From a checkpoint of a small mixture-of-experts model trained on Wikipedia: 10 layers, vocabulary 16384.
Below are experts of layer 7 (counted from 0) of a mixture-of-experts language model. Rows are named router (the router's row for the expert) and show model dimensions 0-95. Each number is 128 + 32 x the weight over its row's rms, rounded and kept within 0 to 255. Numbers have three digits each.
After each expert's rows: "comes after" lists some tokens at least twice as common just before its tokens as in all text; "comes before" lists some tokens at least twice as common just after its tokens as in all text. This comes from a sample of Wikipedia text that the model never trained on. Tokens count by the router's weight.

# expert 34
router:135192130162138082149142091089121087119112148077111119095058089118141146108059137167102176131083090146169174120103148093112162157172186139172187166161141140122102128067122115172129120160128114130147198104131072146186106165150125150171098161129102156154160108066111138097118125093121122103
comes after: " |", "|", " the", ":", " on", " from"
comes before: "1", "2", " |", "3", "4", "5"

# expert 24
router:197150192121187110154152088114104132146124093084113092136102125149136129103074166179109173131084083134116165089134167103086146164116137169176173169131131087139123124089135066137158130175166051141136173130154110162172154157170160124174149139111094177144157073120121176103125123076119124122
comes after: "0", "%", "5", "4", ")", "3"
comes before: " ", "\n", " +", " .", " −", " —"

# expert 68
router:147169190139180090128154098119141127153136101124080120087089067110138183095100185163089119107100122155126155129138141123079199108137144185143133166178146097133110112087127087143176148191134132117135185139145105159191155132140121162184110178110101194184150089087146136110146131111089111097
comes after: " the", " The", " a", "The", " this", " new"
comes before: " of", ".", ",", " was", "'", " in"

# expert 123
router:143120141154126079164161091126098106162108146085103083115102141096116155110123130136130182120100121108143177146081132085070158147133160178167153170159164071125088066086143083109146123195155111147159173114167095165094133207162142116169101150108085135157188097111147195101128107095111102123
comes after: "\n", ")", "5", "3", "==", " information"
comes before: "-", " ", "The", "\n", "==", "="

# expert 47
router:159150166122160101145148119156118104117115093117066135116098108114159169089112107181110131120082094099178127111115139118094151119141165170134167166162140115135095082059145129193132129146170099127140161136132058156159141154215156125147086159109099236173150078068126134124099133120136099109
comes after: "1", "2", " ", "3", "–", " Win"
comes before: "2", "0", "9", "th", "1", "8"

# expert 100
router:177167145156169063138149125120122105111104126101084076106096074096104135115067168171106206079119110111153163092125146104107123141116109171153147176182138110159068102078125111113118121168161095148153165114187109149121161168164198107141129164095105168180144132094118123101117102065110129131
comes after: " |", " ", "===", " Nominated", " Won", " ==="
comes before: "|", "\n", "|---|---|---|", "|---|---|---|---|", "|---|---|---|---|---|", "|---|---|---|---|---|---|"

# expert 28
router:142170165152169100152153110101114113101122087096101096112088105099128167079122169106115138108057106120180162103113149094084162096138155183139160179173156130140136120083092083109134167151143113136139139090170099136147118160160111117143160131075086160199142082092139182095121119043144079081
comes after: " on", "2", "1", " in", "In", " ("
comes before: " ", "N", " –", " September", "ividual", " —"

# expert 103
router:115139147164173094189117067093086152098105096104091094093092085091133129093077151174098166126058158102127131109111149131122167123099185162151188158168161128152089139086107102123125124141144102108161156121209110159135120128167174111170169176077105162150179097116135180101126111110140105115
comes after: " was", "\n", " there", " is", " were", "ers"
comes before: " ", " been", " a", " also", " not", " only"

# expert 117
router:135141152150158101170134099138102122149087067062126099120068051132150141090089149177109190121111107102113146104100146126075156113127115157151119169151139117162126088120153109153152131175109100140172141147136104139170150197195147119166116161108081210171126082105147149060158120103103125096
comes after: "0", "\n", "3", "6", "5", "7"
comes before: " ", " \"", " he", " she", " —", " USA"

# expert 113
router:182144174131181057202149091122111105133126097115112079114088077112099122120108136169077146130103115115165126096078155074110123127128146167157147167159150139158124113105151045158133119189139126110164134115210104160177137184161181101184125128108078150156159102108144140115111146093118124107
comes after: "\n", " |", "==", " ==", "$$", "‡"
comes before: "|", "==", "===", "The", "In", "On"

# expert 42
router:118164167139152080134111091127122102159136134088090056114082080121102137110081175187091174097106098116111144104140180104105190134116158169176157175147174126134076091046123100100138122155112104147153162105151125139149143184147151116199144131091102143166157096066114182113133114131112118101
comes after: " |", ";", " /", " place", " DF", " MF"
comes before: "1", "2", "0", "3", " |", "4"

# expert 44
router:116130196148138073172142092123120102129114088090154081137094110138118135091085118182100154104084130103146141097111156093105139127139160154115156158174156080148126087065115038124106123143147121103117159077148097149134159136154154126156145192106072158190165062072105192094122099123123153126
comes after: "6", "0", "9", "3", "4", "5"
comes before: "0", " ", "1", "3", "6", "2"

# expert 19
router:150116149137149114172108087092135130107107086081122089124080066108158156091104139160073148096113091115158133117117147087067152098116120148138158169166154118172102127098140096126123112117133103096119153111188099156151135181192193134197157176095045157168140079125114145074120086095103134103
comes after: " he", " He", " also", " and", " she", ","
comes before: " the", " a", " to", " his", " in", " an"

# expert 60
router:144183211141165086127114050098103115088110139120111114125097073140108162115123187164111142081108068128095163127101149106081165111166152142128152175156139153149108079106131110154141162181132103142118149112163115143196178156178132131166116199090107172127162113095167129082104137102082124132
comes after: " his", " a", "s", " her", " their", "-"
comes before: ",", ".", " in", " of", " and", " to"

# expert 9
router:154164205153159084147120126136117117121099127074084070124052086123120155089106154145070123141109138103169143093096139109108162143144178177149149154165181113091117108092125088117119139172147082134128145112170138215139136153134145104205153166074098185169124110096130159099109110099128133103
comes after: " |", ",", "|", " the", "-", ";"
comes before: " |", ",", " (", ";", " Open", "'"

# expert 16
router:153172143125169096152115077099144144145098114115107128107053049099119163125139185132072134109065102150110150165126109104079142103141107149147174191210153068141104109096140139111138155187109079137156166115143114135162115155161123095181107167077096173145166103075130147126157121115126103135
comes after: "-", " a", "|", "==", " an", "Personal"
comes before: ":", " of", " to", "==", " ==", "ing"

# expert 105
router:132144167115131096123095069085099102105108118091066112142087081127137133107085147160079121111117122102153113105116167120135162122142153148181189188147147115140109110101168074108119115155091124183191194117147123196193193171171118128145108168105085153165165134072109165098117111117129121098
comes after: " |", " ", " /", " =", "N", " ("
comes before: "1", "2", " /", "\n", "9", "3"

# expert 35
router:141110151134128138125145088110130107105130120075117093109053065093147139093107150118079159096098119135152158121144146124087176125131163123176145168179175107122044084051154118147135128147130074152102152144186098129179129168153143128182127194081108189136134094096155132102114094081096096126
comes after: " a", " and", "-", " of", " the", " by"
comes before: " by", " in", " as", " on", ":", " to"

# expert 92
router:189193205139150100147147116121143130142162120093113108095046092157117149082108176153073121083126098132135163095133142107088158111125177129146136187179157136120101088072152086142124125153138104146152144132190152135138157146186121153169123141085090189155186074094126132128149085115158119132
comes after: ".", " ", ":", "–", ",", " the"
comes before: " |", "0", ";", "5", "6", "3"

# expert 104
router:149151158162159047179092089115093149122135116108096121107100103135162149129119188164090156126083100129149149075116154102070140130174136165139158164185122095149099090092122085123119098135188091135141204107169105175176153136167140142183143168109086153188149108117144171097094157103150122112
comes after: " It", " it", " he", ",", " which", " He"
comes before: " a", " was", " also", " been", " not", " an"

# expert 5
router:169142183106177096144152080088062092133107125149104100114078054088129133109054173169111189112078146119166121118099126098095147136137139154152160146157135124106096092097152082124104114154123066126168140090160098154151140165188170115146124143080084169164164074098163136119127121097106102125
comes after: ".", " ", ").", "==", " for", "==="
comes before: "\n", "-", "–", " years", "The", " =="

# expert 23
router:101192173125152099163150091114101145132115117107090095107073100113112138071081137160068163124109112134147156117133192089097171157172157171153137151143147111131107104092116093166155097143154056118160158095196082183130136174162125119180133158102080169150143096071126135143119083097100108091
comes after: ".", ";", " |", ").", "|", ".\""
comes before: "\n", "|", "-", "%", "½", " Votes"

# expert 74
router:141152182175155060122126092102129153118138093109099115092068075094130164136071165188090168105093114143133127110139106114098167084110119148156158189145147160154087094061160112157109100169113081155116157143164111122158133172187107120182149150084094145157132079088165144088080122109135146109
comes after: " as", " was", " is", " are", " served", " were"
comes before: " as", " a", " to", " for", " in", " by"

# expert 53
router:165194188102183119142090078117109137122115115106097095115096095127153182089073170139066155092126081090143140079103106103104145131145132156144144162154170118133148090110098088117134138129125091157161164124191119181154156186178157166178168135123090176110159106065088165128118085130121109117
comes after: "1", "0", "2", "9", "8", "7"
comes before: "–", ",", ")", " |", ".", "),"

# expert 75
router:102158169157136097175141070139121151126067117095125082095081096099133126080115165145107161126165089123154099128075170095095126118141121133163149188197161110156066139114152106135149121125163134153123148093154107148152111185174173099179138115092077145193112092087128165114072126077079123100
comes after: " |", " to", " not", " would", " can", ";"
comes before: " to", "1", "|", "3", " a", "4"

# expert 77
router:174124144131176077184144092079088100122110122116117135100099094130143152119087141132079184136093100130132140112134159096101159143116204134152202170193165104140140129081136075170122107131150115124190179103143095171192114155158125112168104165099079147167174109062123171098137121134115135125
comes after: ",", " in", ":", " September", " October", " March"
comes before: "1", "2", "3", "4", "6", "5"

# expert 96
router:183163190110157082180130123068116109168089118106087108109094099110130133093097189168086156122083085113168169087131161108080171147124135153135144151135166112104096127104151075163120109137152088120174163127164106167174171161179152141169126155102082173138171092073127160098096119084118122118
comes after: " ", " |", "|", "th", " January", " War"
comes before: "0", "2", "9", "1", "3", "5"

# expert 31
router:174166157165139098161125109119119107128141104069106108148059121153122164096073144177081169114087086142151128151111145060104149135142135168189166193174131135133109145051105091153127101168155098123118152103180107145193141130185118141181094145090104194135147127098144173125124113117127123085
comes after: ".", ",", "\n", " is", ").", " as"
comes before: " the", " ", " this", " a", " he", " his"

# expert 121
router:170169124147145067144138124095096087109114130123060110100109090146160152093103110173067185144089107122163138097138187104094140157166152139170192185174143096138108122094128124174156151153151071107151184138133097117155167188152172131200144151116074171103140099109116166108124104108134121109
comes after: "==", " ==", "\n", "===", " ===", " Title"
comes before: "\n", "-", "The", "|", "In", "==="

# expert 110
router:148152185100150075125124061128132123104121146102082109072111122135149168114086174167045139110100112091137139083091161092105167092073150144173163148160156124182121094119142114152177107173140105143177144131173104173171148152165125134144133144113110175140150060052120150118105099079126117101
comes after: " ", " m", " ft", "^{", " mi", " ("
comes before: "1", "°", "5", "0", "2", "3"

# expert 90
router:137137161117163066179135065098111108101080093092092067120096114096099135094084121144059179139103106117139144083126164134086176118137154142155137140153112091174133090102140095160176131123168102131140178111171095164147143178145157144184126155097054152148140117091117155077109093083110094091
comes after: ")", "\"", " ago", " War", "===", "i"
comes before: "-", "\n", "|", "   ", "       ", "A"

# expert 125
router:177161125156144124187085104146132113125121133098061099076084080100091145101112160163123139135097129156170154112111130068102150128110155162163209185163150122151082070088149107146163129184108100097151153146134079169145116147166136129195121148098090177144129075078100184120131119125153107133
comes after: " ", "\n", " No", "1", " A", " votes"
comes before: " ", " Candidate", " List", " Republican", " MF", " Democratic"

# expert 62
router:186156142157123054137152104129142123095085093077102085141065069107170134105108162193108109118097118115148141144098184098115166152145130158141155171125156111155095092077144133134147103170157120111135170125162083160130152160187104106175134150106071149184162089066128181126126169086140155123
comes after: "1", "0", "2", "3", "4", "6"
comes before: " ", "5", "0", "4", "8", "7"

# expert 112
router:137168135158171120159150113089121107105147080089055087125080109132132157105119139161076171112058090091133155125107160082085182122132169152161147148143120124170115132116136113154167111143174113120145147081198092167143161163173172153206121133066074160159143108086139146089125126102114118091
comes after: "\n", " MF", "   ", " DF", " FW", " He"
comes before: " ", " \"", " Total", " The", " Siege", " Win"

# expert 81
router:133164159143190096126117082104095104149138089104130098132083072110174131092051188175100157120113107094158090123101106061092128134136169180145163177176127084100119130111133095188154144170138092141179145111168116164181131110189125109168106160094106149145170095094138152121127104109143124084
comes after: ".", "\n", "4", "3", ").", " at"
comes before: "%", " is", ".", " was", " has", " -"

# expert 17
router:134171215123169084168131074135128098137091081087102134097081080104127153110116112186072160080099088092130123086146148110106144149110185144155145185172130099140129092075115113162112132130171123173145128143163095161153168158186162087166155150104091170143159078091109158102117100138142122136
comes after: "0", "2", "5", "8", "6", "4"
comes before: " |", "0", "1", ".", "%", " m"

# expert 84
router:149137152148139135125113129088100135110129115068117069117095094115131162077069140186127171123068093121136160112116162119096151107098106122184101159170150120169116097099132083133146133149162107141158173113146099168184165144183189104133137168101079160193159090069143188098094088079113134117
comes after: "5", "7", "4", "3", "8", "6"
comes before: " ", "\n", " \"", " ISBN", " The", " Succeeded"

# expert 86
router:146125182119156074157112088100136105125073096111077102078107119108148160101121111224100152103097111121184137138145136107111112155135156140140170168191162072128097113086147100126114133183148105121152141131156078184144172176139139115170164153081131164138149072059106155100123085094104098103
comes after: "3", "4", "5", "7", "6", "9"
comes before: "°", ".", "%", " |", "0", "7"

# expert 120
router:168138166139189105155124095112081136108094098055104113104075116154110140105102142152115163137063130158143144134113127095109143121176151176163134158174164119184094096094109110141132139144133118122186157103191043162140140165188173152165113133065115172186138097070170137126121144123114120105
comes after: " ", " (", "–", "(", " [", "・"
comes before: "9", "8", "0", "7", "5", "6"

# expert 64
router:160118209096127082141126080097124107138093109092091108126122091122138171112129145145106137107076087125169157082085127067079164101153150155135167175142174086156101089107126096169144107129149145169161171109169053141127154153194136112135138167106091192156158100066096143095129150112097099123
comes after: "1", "2", "9", "0", "8", "3"
comes before: "1", "0", "2", ",", "4", "8"

# expert 72
router:173173152169162097154127057144125126111130084085074106125039102106149129124094162153083173116091101120151150096091167091093171109163159129180161176152143112146087098057149124112126138145151111116143163143207090154147145142129162105165096137093110178150143095070115157093132154129112096124
comes after: "2", " in", "1", ",", "–", " In"
comes before: "1", "2", "0", "–", " X", ";"

# expert 45
router:165175211117146121119144092106097100144085108098101085116088082116118154093086167172072118080082130115132180083132117126084155160141170146119150172176118111109111128096130117155108148180154099132118175105151131184165178152121158120163135182119108177186148083073130164093097080103116119111
comes after: " of", " New", " United", " in", " South", " the"
comes before: ",", ".", " and", " in", " City", " ("

# expert 48
router:167123172132169100175122070106135116119118093110071134104094080127090148130129144142086178103117102117146158117117120105103183119141158180154157185167132120152107065118107118143111142157162129124178150125173108164160165147166222092170158166113109132228135107054129137100106135102111135113
comes after: "9", "1", "0", "8", "–"
comes before: "9", "8", "6", "7", "5", "4"

# expert 88
router:171147175137129080143104062108115086109114143119109124113124071115140153115069173142089141113072109089148124135117140070059148101118177117170168150174147099161094138065146115188155136149128078115124158101172131142137181154144163089193160157092102166180159101097115141090101146096082118138
comes after: ",", " was", " were", " are", " of", " and"
comes before: " and", ",", " of", " in", " to", "ing"

# expert 37
router:178197210147155084103120111085133120099142070115128088109096119111139160097086158146089175083089138122141132145086115066094149140121159168158164173194156118111094124099132111125160103172118118168160133116176068178121141142152139094181123145101112167155134107057115139097081114119110140088
comes after: " ", " |", " (", "(", " .", " $"
comes before: " |", ".", ":", "0", "5", "6"

# expert 43
router:112143172152137083180167132126142112128089101077145083116078114116127149112125201149099174098115067128116179103111144120101153091150133168107143179200134108115089122094164116152171163146153099102137151105157091158154138165138129122188146113082096172183118061055154154113089134079127093101
comes after: "|", "°", "″", " |", " on", "0"
comes before: "1", "2", "3", "6", "5", "4"

# expert 111
router:121150183108146121160131073124130133142105087078097103115060103107116160110122177171095140113116082104114110119106137095103156113143168155193131182174127083135076132083143103141141118119130111140126116085176064136179144211135159081189163126085130150203094108104148165131095132076121104147
comes after: " to", " and", " who", " that", " which", " would"
comes before: " the", "ed", "ing", " to", "ly", " a"

# expert 116
router:154151185140183072148120089119144141110096110119061116137081108126132149101117131190121130098073124130162218114134130122057153113135181124146169185181100108136100121104118084105177142127173107138123113134168054136159119122171135091166084133093067159154151076075104124105124137127117105105
comes after: " ", "1", "–", "-", " re", " o"
comes before: " |", ".", "0", "al", "ing", ";"

# expert 83
router:149137174116133059156111099105110134114109121109106126098110087097179120073096190135094177118080148115156128129115175120076162084128204155167162163141175098130105141099127075128157111079158064126155139100151102144186143160175186146178161150092081162145150087116122157122086141130135105090
comes after: " was", " is", " were", " been", " are", " be"
comes before: " to", " by", " in", " on", " as", " with"

# expert 10
router:140157220083133076131152104065110105152114119126055082118104097128104146110082168176107164101101119096124145066125145124095139122118157148139138161138120106142117069088141078125151154144135084176149126080164102145191175144136162156191112133108119161191142094076110195108114107103126113137
comes after: "0", " the", "9", "1", "5", "8"
comes before: "1", " century", "2", "present", " census", "century"

# expert 33
router:142149167189140110147162039096102099146129113096083112118066079125132180086104120215091147133121097113146131123113197131126146142162185143118154183147152141124092084101134124174136105145148096160170176137202088158133162136180148109131142164079106145148140098078126145098151142119120112093
comes after: "–", "-", " ", ".", "0", "2"
comes before: " |", "0", "2", "1", "3", "6"

# expert 8
router:168125204146105060126126081128116114130067148131089130074098080091140146090079124158100166114095129141123154133113135096102136125088173141168140177135179155147066066109152068131141132150128092135157195118144125144135127151153160072182136183054117162152144102073145127094133108095146132129
comes after: " ", " =", "1", ":", "2", " as"
comes before: "\n", "0", "7", " /", "5", "8"

# expert 41
router:152135142138164104172113102107105147101111103111076101127064114093176131065032130137100144112111125118170110133130115072109164103127130146177177179161146115131099073078168090079135130153126132157122181079163109131144120191160157144157159175092101171185162102100152162121107074115133120112
comes after: ")", ",", "\"", "),", " —", " List"
comes before: " ", " the", " as", " to", " by", " P"

# expert 126
router:151176189156156096138103131101105088144130078086127121078102118143132171093119122174094147077126126130149168094114170098107173133161147139127186181131165136103070111080102082153131110171128125144170151113188115157150110120197184120166156176127082153162165055083111165109131126098111100100
comes after: " ", " (", "–", "0", " $", "/"
comes before: "0", "5", "4", "3", "6", "9"

# expert 85
router:177197162153160065139129115122114117113127142117079096100047077128126206111059139143088171140085099120127129113130116118086115147135139153148149174180156145117089116061124085153135119180162108148144178107182094139150136134167158129185133157114055140131143124083131145094093126097103125093
comes after: " |", ")", "===", " ===", ":", " ===="
comes before: "-", "|", "\n", "|---|---|", " The", "In"

# expert 29
router:142149181136164101159131078107121130112138100119105121098081081112142160077119198164079135114117153131155154110075132102124155099113174172105167191186156100138104093082166093104152121165144116187168144125184087147171124103171151149201160136095067155183152124108156141128124097110085134123
comes after: " ", "2", "1", "|", " age", "3"
comes before: " |", "1", "0", ".", "5", "4"